config.yaml
num_hidden_layers: 12
hidden_size: 160
n_experts: 192
experts_per_token: 8
d_expert: 32
d_shared_expert: 0
hidden_act: "swiglu"
moe_layers: [2, 3, 4, 5, 6, 7, 8, 9, 10, 11]
router_score: "sigmoid"
normalize_top_k: true
routed_scale: 1.0
balance_loss: 0.000221
balance_bias: true
router_cosine_scale: 10.0
init_std_router: 0.00852
lr_router: 0.000818
vocab_size: 8192
norm: "rmsnorm"
norm_eps: 1e-05
tie_word_embeddings: true
optimizer: "adam_variant"
learning_rate: 0.00186
beta1: 0.9
beta2: 0.99
batch_tokens: 65536
max_seq_len: 1024
train_tokens: 501100000
max_steps: 7647
dataset: "wikipedia_en"
Below are experts of layer 5 (counted from 0) of a mixture-of-experts language model. Rows are named router (the router's row for the expert) and show model dimensions 0-159. Each number is 50 + 15 x the weight over its row's rms, rounded and kept within 0 to 99.
After each expert's rows: "mostly gets" lists some tokens that are sent to it at least half of the time. This comes from a sample of Wikipedia text that the model never trained on.

# expert 16
router:58 50 39 58 47 64 22 61 38 43 43 54 46 56 55 34 51 73 44 73 40 78 15 40 36 69 54 47 72 38 65 46 44 47 58 47 52 65 34 48 27 59 57 33 48 63 49 68 77 57 48 43 32 58 31 34 41 30 73 53 66 55 60 33 54 52 36 36 33 37 51 60 77 42 52 70 44 52 72 38 41 28 63 40 54 34 62 58 78 30 66 89 51 58 32 56 52 45 58 89 24 37 60 63 57 63 59 54 75 53 33 61 39 61 42 71 43 32 37 40 24 29 68 55 57 42 69 35 31 65 19 63 56 36 67 37 53 87 41 46 43 28 25 66 46 51 70 32 31 26 43 60 32 51 57 44 31 39 50 31
mostly gets: " south", " north", " Northern", "})", " —", " southern"

# expert 143
router:54 76 40 38 47 71 28 54 59 44 36 63 48 41 75 34 45 53 42 58 39 66 18 51 30 48 62 44 54 56 56 37 72 72 55 38 67 61 21 41 45 54 80 25 64 57 39 64 66 43 51 45 30 75 29 57 49 35 39 49 62 60 68 43 63 49 50 29 36 33 62 54 57 32 60 48 63 61 47 29 26 17 61 51 58 30 49 55 94 22 62 60 58 54 31 64 46 77 86 76 10 48 72 61 49 44 57 42 78 56 45 48 46 50 65 64 49 52 16 20 52 24 54 53 55 40 70 47 48 41 40 58 61 50 65 31 61 57 46 26 31 42 24 47 56 50 52 22 43 34 56 59 58 46 59 49 34 38 60 37
mostly gets: " $", "′", "=", " −", " +", "_{"

# expert 48
router:43 64 45 52 41 49 55 34 58 31 27 63 27 43 35 25 43 57 63 77 68 80 26 53 41 56 66 42 69 56 54 85 39 51 52 37 55 85 36 37 47 65 64 25 35 48 39 47 65 50 37 43 70 58 36 54 34 18 48 52 67 77 73 27 51 54 49 18 43 37 39 49 60 25 64 42 69 55 32 40 33 53 59 34 60 35 74 59 51 43 86 60 60 43 76 38 43 55 68 60 27 45 53 55 60 62 64 38 65 63 61 49 46 63 37 39 46 62 14 44 55 22 85 59 41 63 69 60 40 76 60 41 53 51 54 50 49 77 62 52 40 49 11 60 58 50 41 48 63 37 60 48 35 34 48 44 26 26 57 46
mostly gets: " \"", " re", " p", " f", " un", " Ma"

# expert 162
router:46 48 58 38 69 38 11 37 95 35 45 47 54 51 65 53 60 62 57 77 71 55 27 31 35 64 64 58 53 21 49 51 45 50 72 53 66 73 53 48 50 68 52 24 29 48 40 64 39 56 37 32 48 42 48 67 33 26 63 74 78 71 56 54 38 72 30 23 29 39 89 62 54 46 64 50 60 68 57 37 39 52 37 31 48 30 69 62 56 38 64 64 33 51 55 60 59 42 65 57 36 57 49 64 73 52 75 56 60 67 60 70 23 54 47 58 43 43 42 58 72 66 33 30 52 38 73 40 55 59 44 56 46 57 60 56 39 57 50 66 33 35 19 54 29 50 66 26 37 45 70 62 65 54 73 53 14 50 57 57
mostly gets: " York", " USA", " England", " John", " London", " George"

# expert 58
router:56 66 44 27 27 57 42 50 57 31 45 58 62 70 23 54 54 42 52 57 47 66 51 57 31 56 68 46 63 42 50 40 70 65 53 59 41 68 32 25 42 70 49 19 63 66 49 49 51 58 80 46 42 47 51 52 26 47 46 59 78 51 65 42 56 50 42 16 47 45 54 56 73 40 65 46 58 47 84 47 41 17 58 50 58 13 46 54 65 54 46 42 17 71 48 51 59 79 67 58 32 50 73 57 66 44 69 38 64 50 29 44 61 53 21 61 48 35 28 48 51 22 75 46 69 51 60 79 64 54 18 67 65 45 97 48 58 71 61 57 60 45 46 66 63 50 56 56 36 37 66 47 55 21 57 51 35 34 82 49
mostly gets: " Year", " Years", " year", " brother", " round", " husband"

# expert 126
router:50 65 42 46 50 81 30 50 61 54 32 64 59 63 57 40 46 60 30 70 55 60 51 42 44 65 76 55 51 40 53 49 61 83 58 46 52 72 45 31 57 72 83 17 53 57 26 47 63 64 45 51 55 48 28 55 41 23 57 61 37 68 57 49 30 67 59 28 53 46 47 66 52 45 62 45 53 47 46 50 18 39 61 32 67 18 44 48 53 43 60 69 37 53 38 25 46 78 71 65 17 36 58 45 69 31 42 33 64 51 44 43 47 71 50 54 60 45 03 67 53 49 53 41 53 33 35 76 60 57 72 38 76 39 70 57 71 71 61 24 48 24 42 42 36 51 44 46 40 46 83 50 43 50 58 33 11 41 52 31
mostly gets: "'", " con", " on", "lo", "On", " pre"

# expert 173
router:47 66 42 47 27 53 53 58 69 34 34 60 48 45 32 31 53 38 53 65 47 70 40 34 33 86 72 41 49 40 39 50 63 55 43 47 63 76 73 50 56 73 67 37 53 84 41 73 67 53 56 62 50 50 38 51 43 32 54 82 67 59 66 44 33 55 45 38 43 16 60 66 45 45 42 76 37 56 62 55 55 31 46 17 63 13 72 46 63 36 52 43 60 82 41 37 57 57 64 53 37 44 73 69 60 42 71 55 37 63 37 60 39 42 35 33 62 39 38 33 86 39 70 40 60 19 75 46 46 52 51 61 69 43 69 40 61 49 73 53 37 24 35 58 45 51 60 48 26 51 76 51 55 60 68 35 27 19 53 41
mostly gets: " he", " was", " also", " He", " it", " She"

# expert 86
router:44 71 49 66 67 49 41 45 59 37 44 49 33 63 46 33 65 49 28 75 65 66 24 54 47 66 71 38 50 26 62 51 48 50 46 48 79 70 50 41 56 81 43 19 66 63 32 55 45 81 54 50 40 57 43 53 00 32 60 70 68 69 70 59 47 45 49 26 44 24 50 48 39 60 54 50 65 56 76 59 27 26 42 40 57 37 82 63 59 50 61 79 44 57 32 51 37 55 55 54 52 41 48 57 65 61 63 66 76 61 50 45 30 80 24 52 55 50 25 46 54 37 31 47 57 54 58 48 41 33 22 43 50 32 78 37 45 60 60 56 45 39 17 88 40 50 74 28 47 35 60 50 43 51 54 39 32 35 51 69
mostly gets: " I", " Nation", "Croatia", "})", "Domin", "generation"

# expert 75
router:24 65 60 35 43 66 49 56 70 66 34 64 35 29 70 47 51 55 49 56 57 49 28 43 48 76 74 59 63 46 43 47 69 72 53 75 62 79 63 45 56 87 72 15 71 57 44 63 65 52 64 63 45 59 46 71 44 29 52 44 63 70 56 34 46 45 33 31 37 27 69 45 53 52 61 24 76 61 65 45 31 36 51 26 56 17 67 65 54 37 54 55 60 49 48 48 33 63 64 80 60 41 51 51 58 49 49 51 62 59 40 59 43 44 42 50 58 70 16 51 55 30 67 37 42 48 75 49 57 53 49 47 96 50 53 63 43 69 50 62 41 20 57 43 39 51 46 35 33 34 98 51 49 43 56 40 46 21 59 33
mostly gets: "ologie", "è", "s", " Studies", "ré", " Base"

# expert 95
router:41 61 58 46 46 57 46 51 59 30 30 60 42 55 73 56 37 60 63 55 59 67 42 27 39 53 53 73 49 47 62 72 42 67 44 53 63 74 20 64 80 64 42 34 47 53 48 57 62 37 49 45 35 45 41 66 26 44 46 70 61 53 52 36 46 57 37 12 41 18 53 33 70 32 58 64 67 34 53 16 27 61 33 29 61 24 63 40 55 32 62 55 47 46 37 31 39 54 63 64 31 55 59 43 71 62 64 33 55 66 58 44 12 69 61 55 41 61 27 74 46 59 47 42 56 13 68 47 49 61 56 56 81 53 75 54 47 62 51 56 29 33 47 55 31 51 65 34 35 23 73 40 31 41 68 44 17 32 57 20
mostly gets: "circ", "town", "western", " Carolina", "ington", "burg"

# expert 118
router:46 52 42 44 38 85 48 42 73 48 46 69 53 66 60 53 61 47 47 64 54 65 36 51 34 59 66 78 67 56 65 55 71 77 41 45 40 73 27 25 64 58 63 13 49 50 40 70 60 48 65 37 44 47 54 42 32 50 43 56 72 56 76 48 59 41 52 23 31 34 67 51 76 53 50 51 67 43 79 54 37 11 63 35 66 26 38 53 72 27 50 45 41 67 52 72 51 82 69 78 35 51 58 58 59 52 55 44 53 54 21 34 42 54 41 57 38 34 23 42 46 26 55 36 56 39 72 60 48 39 57 52 84 52 75 47 60 74 40 34 56 31 55 58 65 50 66 36 36 28 54 53 77 35 47 26 38 39 78 55
mostly gets: " Av", "frac", "Fac", "mo", " following", "exp"

# expert 183
router:60 53 78 59 55 47 41 59 77 33 32 45 35 42 41 37 38 68 64 71 46 46 25 46 61 51 75 54 67 32 38 60 53 59 53 48 51 88 52 50 50 41 32 23 54 65 48 54 69 55 42 57 71 56 23 70 41 24 46 78 59 49 76 49 21 54 32 19 45 23 62 59 55 49 63 48 53 53 49 24 22 27 45 29 53 16 65 73 60 24 44 68 57 40 57 62 47 64 54 49 26 37 49 53 79 42 87 48 51 58 54 46 26 34 72 44 46 42 30 65 62 22 70 49 56 46 44 55 41 60 49 45 51 40 48 60 62 47 66 64 32 51 14 58 33 50 64 49 30 51 86 42 42 36 56 42 34 35 65 57
mostly gets: "ova", " parish", " pm", "ala", " Evans", "bury"

# expert 108
router:46 58 53 39 54 52 31 48 69 49 34 49 38 71 56 43 48 62 61 51 38 67 36 46 42 42 86 69 62 23 43 49 56 68 49 41 54 71 45 38 56 60 43 32 37 48 48 48 51 85 49 66 64 70 60 70 34 23 48 69 58 76 58 43 30 29 39 26 77 37 59 62 62 16 53 56 65 69 61 38 37 41 19 38 33 34 82 65 52 38 67 77 44 55 37 29 40 43 57 49 33 58 57 78 67 51 63 30 66 65 45 35 35 52 41 39 52 61 37 59 60 27 53 62 48 27 55 60 54 29 46 46 66 24 85 36 35 67 47 67 35 42 54 42 50 49 68 66 29 24 49 50 36 09 51 35 22 32 53 59
mostly gets: ").", ".\"", "\".", "),", ")", ");"

# expert 181
router:41 49 37 47 36 69 23 37 65 32 52 48 58 40 52 46 66 52 32 71 59 74 40 44 32 76 84 57 68 41 72 53 66 55 51 34 76 59 53 32 54 61 44 19 57 44 20 69 38 60 44 36 36 57 46 39 31 46 56 51 62 80 63 35 81 37 28 14 45 48 58 41 55 44 47 53 50 53 72 39 36 07 55 28 55 38 56 54 62 12 91 58 56 58 63 43 42 48 61 66 36 44 66 71 54 54 72 50 38 61 43 55 29 66 48 55 34 45 24 56 65 52 41 44 60 32 57 54 45 52 44 38 39 32 62 61 41 72 66 31 21 46 21 53 33 50 44 33 66 43 38 31 46 39 55 31 34 48 78 65
mostly gets: " No", " An", " Mon", "An", " Los", " Yes"

# expert 70
router:31 61 38 53 70 57 25 58 90 29 45 56 30 32 53 39 53 66 52 58 61 59 14 36 51 55 50 67 71 24 57 60 62 57 59 60 70 77 50 61 67 54 35 24 56 62 50 51 37 75 63 35 54 50 53 66 42 37 64 68 74 72 64 41 51 44 40 17 28 18 56 52 61 66 55 58 59 47 42 57 26 34 32 42 40 24 53 62 71 44 77 73 61 50 60 45 39 48 46 57 47 28 60 52 41 56 70 50 78 60 57 26 10 57 59 53 55 59 25 46 55 23 69 53 62 54 55 32 40 62 58 37 51 45 58 62 44 64 41 42 07 48 35 61 63 51 45 33 54 34 72 60 38 60 62 45 16 48 64 42
mostly gets: "ı", "ika", "sky", "aria", "ara", "ura"

# expert 166
router:44 42 50 81 47 64 22 66 56 44 49 48 53 50 71 49 76 53 42 54 48 92 49 45 26 66 63 62 24 31 47 42 80 50 64 49 43 74 58 53 65 76 53 00 32 51 63 60 44 53 58 22 30 59 32 43 49 38 45 73 62 70 39 34 60 92 63 44 37 43 56 69 60 59 63 42 48 64 48 64 48 31 30 28 66 34 59 33 68 52 50 41 44 59 66 50 58 68 45 53 40 44 63 91 56 58 64 42 66 52 47 47 38 70 50 67 37 64 04 57 46 44 66 39 57 65 56 45 47 44 44 40 55 68 90 47 44 59 66 38 54 46 42 59 53 49 47 28 47 31 43 56 59 36 35 39 27 28 55 51
mostly gets: "3", "4", "Two", " Type", "5", "6"

# expert 144
router:39 54 44 46 62 52 22 51 52 42 47 43 23 62 48 46 51 58 56 50 74 54 35 37 15 70 65 93 50 41 40 43 44 47 33 42 58 74 36 20 70 64 64 16 56 61 36 52 48 74 60 61 43 35 53 69 31 52 68 43 55 57 74 53 47 44 47 34 54 42 70 39 53 37 70 43 73 35 57 38 34 44 39 46 41 28 71 67 64 36 62 81 56 42 50 55 30 32 63 51 57 40 34 55 65 32 62 24 71 63 39 17 47 55 57 34 66 69 40 44 50 42 57 46 49 35 77 59 56 21 54 49 61 50 99 60 41 68 52 62 25 48 47 50 37 48 49 55 45 46 90 67 42 30 72 53 30 30 47 44
mostly gets: "\".", "\",", ".\"", "\")", "),", "\""

# expert 45
router:36 73 52 37 47 68 51 56 83 47 17 39 24 49 19 55 54 73 27 62 72 69 24 41 38 55 62 56 73 23 49 46 46 50 49 60 48 74 50 57 63 58 53 26 71 43 46 49 56 56 61 53 43 47 29 63 30 18 69 75 64 59 57 44 44 64 35 11 33 35 59 28 50 38 70 47 61 55 84 41 13 57 41 41 46 19 59 45 50 50 55 62 41 46 35 47 47 64 52 48 46 33 69 58 72 48 70 55 67 57 42 59 30 47 33 53 45 66 24 73 57 35 61 51 54 27 36 58 49 65 39 44 44 24 74 52 66 54 59 43 17 36 32 59 50 51 51 43 52 37 69 38 52 56 62 46 21 22 43 69
mostly gets: " Summer", " Paul", " Paris", " Rome", "the", " Latin"

# expert 180
router:49 79 36 55 47 49 33 56 59 21 44 43 53 63 59 42 46 68 53 66 49 65 47 39 34 75 65 54 42 49 60 57 35 80 44 28 70 82 61 53 57 71 30 34 62 59 38 51 48 43 56 23 36 53 49 38 28 37 55 65 72 90 46 28 41 52 47 19 25 34 67 76 47 40 67 52 47 53 62 50 49 22 33 32 61 08 46 50 68 37 75 57 47 67 50 44 77 47 59 59 32 33 58 73 46 66 71 36 62 77 40 41 34 57 32 47 34 64 37 62 66 57 44 54 42 35 48 35 44 66 36 30 54 47 84 46 49 63 64 48 33 51 11 58 32 51 67 36 43 52 54 46 56 42 76 48 23 32 59 52
mostly gets: " all", " more", " both", " later", " this", " him"

# expert 154
router:58 54 32 50 45 66 36 52 39 32 45 59 38 61 70 51 54 63 35 58 51 64 27 47 24 52 59 62 40 66 70 53 62 72 62 51 57 56 47 35 46 68 53 14 53 57 28 78 65 59 59 42 32 33 47 42 46 42 55 58 75 83 66 49 49 76 49 28 33 17 58 45 49 54 38 62 80 66 51 49 32 05 59 50 54 25 47 57 65 25 70 62 65 73 44 42 59 53 53 90 40 48 58 56 73 57 53 54 74 50 36 54 30 58 44 52 58 37 20 58 46 29 51 43 69 28 68 56 44 61 54 64 71 55 74 46 64 90 45 61 28 37 36 71 55 49 45 41 33 19 43 70 46 60 47 36 37 36 64 54
mostly gets: " Ma", "approximately", "Ma", "o", "e", " pro"

# expert 25
router:53 51 41 20 33 93 15 41 67 39 40 72 48 51 49 46 43 58 81 59 65 70 29 44 36 48 78 59 50 32 44 48 56 92 45 74 70 65 53 48 51 60 54 53 43 51 39 51 37 48 47 23 72 63 41 70 55 34 63 72 59 44 58 40 47 59 46 31 25 45 37 27 61 40 64 58 63 41 65 35 46 21 41 35 65 05 56 47 61 27 65 80 43 53 61 56 33 52 52 66 45 31 63 67 85 63 69 42 56 53 41 37 54 49 48 47 43 60 36 66 39 47 45 43 55 43 57 45 48 66 38 69 43 47 53 46 62 60 56 47 38 59 37 64 39 50 70 51 23 47 74 57 67 38 28 63 23 08 52 52
mostly gets: " won", " made", " used", " use", " head", " held"

# expert 19
router:45 83 28 37 49 48 19 55 71 40 56 66 50 44 55 31 54 57 50 71 52 63 32 55 44 62 80 56 60 36 54 64 50 62 53 56 43 74 64 31 68 69 60 30 70 40 37 60 44 61 30 56 31 52 40 51 50 45 75 71 72 91 55 36 71 48 36 16 49 36 58 54 55 26 61 39 79 57 50 54 14 42 50 20 69 18 43 50 54 31 63 63 54 50 40 55 59 59 54 75 21 38 90 56 62 46 29 50 55 62 47 45 23 56 56 51 67 81 17 29 62 50 45 42 55 53 56 44 47 37 34 67 69 39 63 57 54 56 61 52 40 49 50 43 53 50 46 42 65 36 83 47 49 43 65 41 44 25 65 30
mostly gets: " Best", " Super", " Inter", "ple", " Cur", " Won"

# expert 104
router:61 53 38 43 62 50 24 41 59 32 42 55 36 45 65 39 57 65 54 66 53 63 25 57 25 50 73 66 50 49 49 58 59 75 60 55 79 59 33 55 50 68 72 25 46 38 44 58 57 59 31 42 56 85 31 67 38 27 56 55 87 50 57 50 57 61 36 21 18 52 63 55 46 61 47 59 78 66 47 23 40 30 42 30 63 26 74 67 79 27 48 74 59 50 21 66 33 62 57 66 41 52 53 54 67 37 37 33 75 64 53 62 17 49 47 61 41 46 35 59 39 50 50 40 50 31 72 41 40 53 32 80 57 57 75 47 39 74 63 42 43 51 43 65 46 51 59 32 35 45 79 62 65 48 61 40 24 26 44 61
mostly gets: "vin", "†", "mann", " followed", " Columbia", " York"

# expert 139
router:55 54 34 48 46 76 26 41 54 33 51 66 58 56 44 54 58 69 50 67 44 53 18 58 25 71 43 51 80 55 64 62 49 57 48 39 65 54 27 41 49 70 64 10 52 61 26 53 54 52 55 53 39 41 35 41 55 43 62 61 69 65 52 28 52 52 53 28 39 31 60 65 65 49 43 50 69 60 48 53 35 08 65 54 37 32 76 61 88 32 71 82 59 63 44 43 57 56 60 76 31 51 50 70 58 56 48 56 72 63 24 49 22 61 26 60 51 21 16 55 31 49 61 48 64 39 66 56 55 46 21 57 60 45 85 31 61 78 43 40 48 39 29 53 62 50 47 39 41 28 43 69 63 40 62 34 43 34 53 46
mostly gets: "mathb", "conf", " FW", "Gr", " DF", "circ"

# expert 12
router:45 48 57 60 38 61 46 64 58 42 45 54 51 49 55 39 72 66 43 66 66 68 40 38 32 75 58 59 39 33 48 39 66 64 59 39 57 77 44 64 62 79 55 21 48 64 53 77 54 59 40 33 57 61 50 72 19 17 64 74 32 66 61 48 43 66 57 32 47 19 70 39 52 27 49 62 60 49 44 40 35 46 26 18 56 32 73 40 66 25 54 36 45 55 61 31 44 66 63 46 58 61 61 64 56 34 86 56 40 58 55 57 14 68 54 44 42 51 24 61 45 28 56 44 52 65 55 37 57 72 43 56 73 64 92 35 24 46 50 32 49 20 46 63 42 51 67 19 44 55 80 38 58 48 55 39 50 49 70 48
mostly gets: "7", "well", "5", "6", "4", "3"

# expert 141
router:34 81 50 60 46 60 50 59 99 45 37 53 40 50 38 21 60 50 64 76 44 60 43 46 35 39 58 64 48 51 37 64 42 57 41 37 50 86 36 58 56 65 84 39 62 68 55 68 47 56 62 46 68 60 53 54 24 51 56 70 88 54 47 59 37 59 58 46 47 17 57 65 67 57 64 67 64 42 41 43 31 41 78 50 66 20 77 45 37 38 45 69 54 60 32 50 43 58 66 65 38 42 67 40 57 51 55 31 85 54 26 28 51 48 45 35 52 63 28 55 60 43 63 57 54 41 72 51 57 74 54 57 75 63 61 44 74 52 45 44 53 62 37 65 60 50 51 45 50 58 79 60 31 15 69 58 38 11 43 30
mostly gets: " would", " could", " =", " has", " must", " received"

# expert 130
router:38 59 41 65 73 58 43 56 89 46 42 68 26 49 44 49 68 42 40 69 52 61 40 63 43 67 58 52 74 34 51 20 61 58 66 40 72 82 55 28 44 63 41 17 64 68 48 33 55 69 46 51 63 51 46 53 37 29 62 55 65 57 74 74 41 49 46 31 53 41 48 50 61 51 73 43 63 50 62 42 29 45 44 41 51 37 74 76 83 36 70 60 56 58 47 53 37 57 66 60 42 43 53 61 78 66 53 32 60 55 48 29 37 42 36 52 80 46 18 52 59 18 56 37 49 39 73 72 53 46 50 59 76 48 71 54 37 59 66 70 14 59 31 51 45 50 51 67 17 34 71 57 26 35 62 51 32 21 48 50
mostly gets: "\".", ".\"", ").", " [", " “", " ("

# expert 38
router:36 50 53 49 57 48 50 60 58 23 52 50 25 48 59 59 54 43 54 47 41 76 17 37 21 48 50 74 41 49 27 50 71 47 62 42 43 63 59 64 63 78 42 03 38 61 43 55 59 50 49 42 35 48 48 62 31 14 56 79 57 62 45 29 56 66 43 31 42 26 84 64 45 30 30 48 79 38 44 45 40 19 43 31 72 25 55 38 66 29 52 42 39 47 48 55 47 68 51 61 51 50 60 62 51 47 52 63 40 58 61 46 49 75 55 56 23 24 20 89 46 31 60 19 66 50 54 59 59 63 50 66 60 54 72 38 37 57 58 47 40 28 36 74 40 50 89 46 52 36 68 37 49 55 54 31 43 49 61 46
mostly gets: "7", "8", "6"

# expert 13
router:31 77 64 55 56 51 50 44 60 51 46 56 27 27 55 38 47 42 53 80 70 77 30 56 41 61 64 35 47 26 47 55 61 65 49 62 81 72 39 39 49 63 82 16 56 40 30 72 58 40 60 51 42 53 45 44 24 34 42 57 69 47 50 23 37 45 48 21 45 32 52 45 59 39 56 47 84 52 72 56 19 38 20 47 68 23 60 58 49 40 69 82 35 41 50 56 34 74 73 52 30 40 66 71 52 45 73 48 64 64 53 30 49 62 43 60 57 53 23 43 51 35 68 39 68 43 49 60 62 63 24 34 68 60 64 64 53 70 56 57 40 42 20 65 42 49 58 43 37 19 68 48 51 36 51 51 40 29 50 73
mostly gets: " $", " b", " p", " v", " gr", " V"

# expert 6
router:35 49 41 49 40 41 39 47 47 42 40 59 55 72 60 57 69 65 46 53 54 63 39 62 10 64 54 61 74 32 57 54 70 81 36 72 53 64 40 30 38 58 58 15 61 55 37 47 45 60 72 48 45 48 64 59 52 35 58 74 69 68 51 35 48 42 44 16 19 49 50 57 63 53 49 47 73 58 58 50 51 21 40 54 57 05 47 58 45 40 81 46 53 66 50 36 61 54 61 52 40 35 71 75 65 38 67 60 72 56 24 36 30 60 48 63 69 55 14 61 18 51 41 28 51 38 63 55 51 38 41 81 62 30 74 44 61 66 40 48 38 39 40 78 36 50 67 64 46 12 63 47 54 52 68 39 54 29 58 61
mostly gets: "ct", "st", "gre", " Thr", "vest", " past"

# expert 106
router:59 68 47 63 38 55 28 43 84 51 46 59 13 42 45 30 47 60 73 49 45 62 36 50 22 58 59 68 67 57 66 29 68 69 45 35 60 73 42 39 55 60 54 06 53 44 48 70 53 58 67 32 44 77 37 56 53 51 62 37 86 62 58 52 62 55 27 21 15 43 64 57 73 58 54 42 47 55 72 33 38 19 62 58 50 32 55 36 82 37 55 75 67 59 44 51 25 81 59 47 47 41 64 73 61 56 46 29 66 47 35 32 39 35 41 61 36 50 24 59 47 45 71 47 51 35 60 45 43 51 57 46 61 37 63 51 42 76 43 35 44 45 36 72 59 50 62 35 30 28 56 57 51 42 44 38 23 32 71 49
mostly gets: " Mah", "sur", "mathb", " Down", " Islamic", " ibn"

# expert 65
router:42 55 46 51 36 61 20 58 72 33 38 59 41 51 54 47 50 43 65 58 47 52 36 55 54 57 80 42 55 50 38 45 68 67 58 29 75 82 39 56 45 72 37 22 57 68 56 44 50 69 77 33 65 48 45 65 17 20 51 79 56 67 68 35 24 56 29 23 65 18 54 80 59 48 53 53 52 54 61 25 32 28 63 50 53 21 79 59 45 39 45 48 31 52 54 28 40 56 52 53 35 48 38 67 63 53 87 46 71 56 37 53 23 63 36 48 49 27 23 76 59 33 60 49 55 29 60 59 56 58 33 31 54 42 55 59 49 56 69 62 50 48 49 54 52 50 62 31 28 29 70 42 28 20 68 51 43 40 62 60
mostly gets: "iro", "ira", "spite", "ño", "ová", "night"

# expert 157
router:65 39 55 38 51 50 42 56 65 42 17 57 27 70 69 57 61 65 66 55 33 57 35 43 37 59 69 50 51 28 58 43 79 62 55 50 53 86 47 40 57 73 41 17 58 64 39 48 49 46 40 38 52 56 40 42 29 21 56 57 37 71 80 38 49 40 25 38 48 38 74 66 34 33 71 51 66 63 63 31 38 37 42 31 63 21 57 40 46 28 71 53 51 70 26 43 46 70 68 39 31 48 23 73 67 26 45 54 52 51 19 21 38 60 40 47 48 43 24 44 43 29 53 34 40 22 79 69 53 30 48 66 61 27 69 30 64 67 63 51 36 33 49 48 60 51 63 48 45 38 69 66 53 29 55 29 48 39 56 44
mostly gets: " when", " because", " When", " if", "spite", " though"

# expert 138
router:43 47 52 37 51 66 37 48 53 20 37 70 59 43 62 54 60 70 41 54 58 59 07 36 38 46 38 82 58 29 76 58 58 60 47 65 55 78 38 59 70 68 24 10 44 55 49 70 52 57 61 57 43 34 61 42 49 48 45 85 58 65 49 29 52 54 43 21 18 30 54 51 61 50 78 50 56 42 41 51 42 27 56 13 63 16 65 45 78 35 80 54 57 63 54 39 55 55 45 64 48 29 49 58 54 46 88 48 78 69 44 35 30 61 32 55 56 41 16 49 36 42 55 42 41 64 44 40 55 44 40 59 51 33 79 39 67 76 41 53 41 70 36 58 54 50 56 45 44 28 52 53 46 56 69 37 40 36 60 48
mostly gets: "|---|---|---|", "pl", "att", " Ret", " Sep", "tt"

# expert 20
router:51 46 61 40 57 68 35 66 72 37 29 75 41 59 47 42 51 56 74 50 30 54 42 36 45 68 81 44 63 47 33 50 72 65 39 27 60 57 53 61 50 66 58 21 46 81 32 48 60 55 68 66 45 61 17 79 37 23 52 75 60 77 52 43 46 64 29 19 60 29 57 48 59 17 68 39 67 41 68 31 35 24 55 31 58 18 74 54 75 46 71 50 60 49 22 47 44 55 56 51 35 47 61 53 54 32 41 35 45 59 58 49 43 57 51 46 45 52 21 53 43 33 59 42 71 33 48 59 56 26 56 45 74 41 50 42 56 62 78 51 53 37 31 43 57 51 68 48 40 14 72 59 33 39 31 30 36 27 53 41
mostly gets: " medalist", " Albums", " classification", " Top", "ism", "metric"

# expert 148
router:29 68 50 39 48 64 40 45 47 24 27 65 69 60 70 57 57 41 65 64 50 63 42 49 24 60 65 83 36 59 51 52 68 76 34 47 56 60 46 42 49 78 52 14 58 53 39 62 62 55 77 67 34 41 28 62 43 32 33 58 53 61 60 32 66 48 55 26 61 30 55 62 64 21 65 44 59 46 50 32 36 21 66 41 59 17 49 41 69 36 58 45 46 63 28 47 64 65 72 86 37 52 68 53 59 48 60 37 61 53 43 36 30 55 43 38 32 38 14 51 27 53 56 46 69 44 46 64 58 47 55 76 73 63 81 46 51 75 49 54 55 39 40 39 45 51 48 45 32 30 73 52 36 26 55 32 30 27 57 18
mostly gets: "Area", " feet", " front", " wealth", "s", "reg"

# expert 23
router:44 69 60 53 54 61 26 26 73 35 22 53 53 41 43 35 81 39 51 83 56 69 48 47 45 53 72 68 58 53 48 56 44 48 44 49 57 79 61 20 66 79 48 18 79 57 15 79 34 68 47 45 48 69 42 38 14 42 51 37 64 78 68 46 66 55 30 19 32 49 53 39 72 41 45 53 58 43 90 50 51 42 64 33 43 37 57 46 46 46 69 66 64 54 39 54 32 48 56 41 25 39 63 50 61 60 54 33 46 61 40 44 21 42 55 49 47 73 30 46 68 48 44 59 40 35 75 43 44 44 51 49 61 27 50 71 45 60 63 71 32 43 45 67 23 50 58 43 64 36 72 39 51 32 56 57 28 29 51 35
mostly gets: " Ho", " Bre", " Good", " Cho", " Po", " Hall"

# expert 111
router:48 53 52 51 65 78 30 23 76 44 38 56 66 44 45 30 57 44 43 78 68 67 39 45 45 63 70 56 60 43 35 65 53 25 48 52 57 56 61 29 61 73 46 00 61 55 31 80 46 48 39 77 43 49 46 22 18 44 52 32 57 81 76 47 44 48 32 28 42 46 41 41 71 30 66 50 62 56 73 47 29 27 49 38 29 47 55 46 39 43 71 62 58 53 54 64 37 36 55 66 29 49 47 68 73 46 65 46 51 61 51 36 27 56 65 62 49 53 02 32 58 43 77 54 45 32 63 52 48 30 55 48 70 37 60 54 54 68 47 72 38 49 36 59 47 51 57 54 67 34 72 24 61 44 62 46 23 35 43 57
mostly gets: " E", " Se", " Pa", " Ca", " Che", " Pi"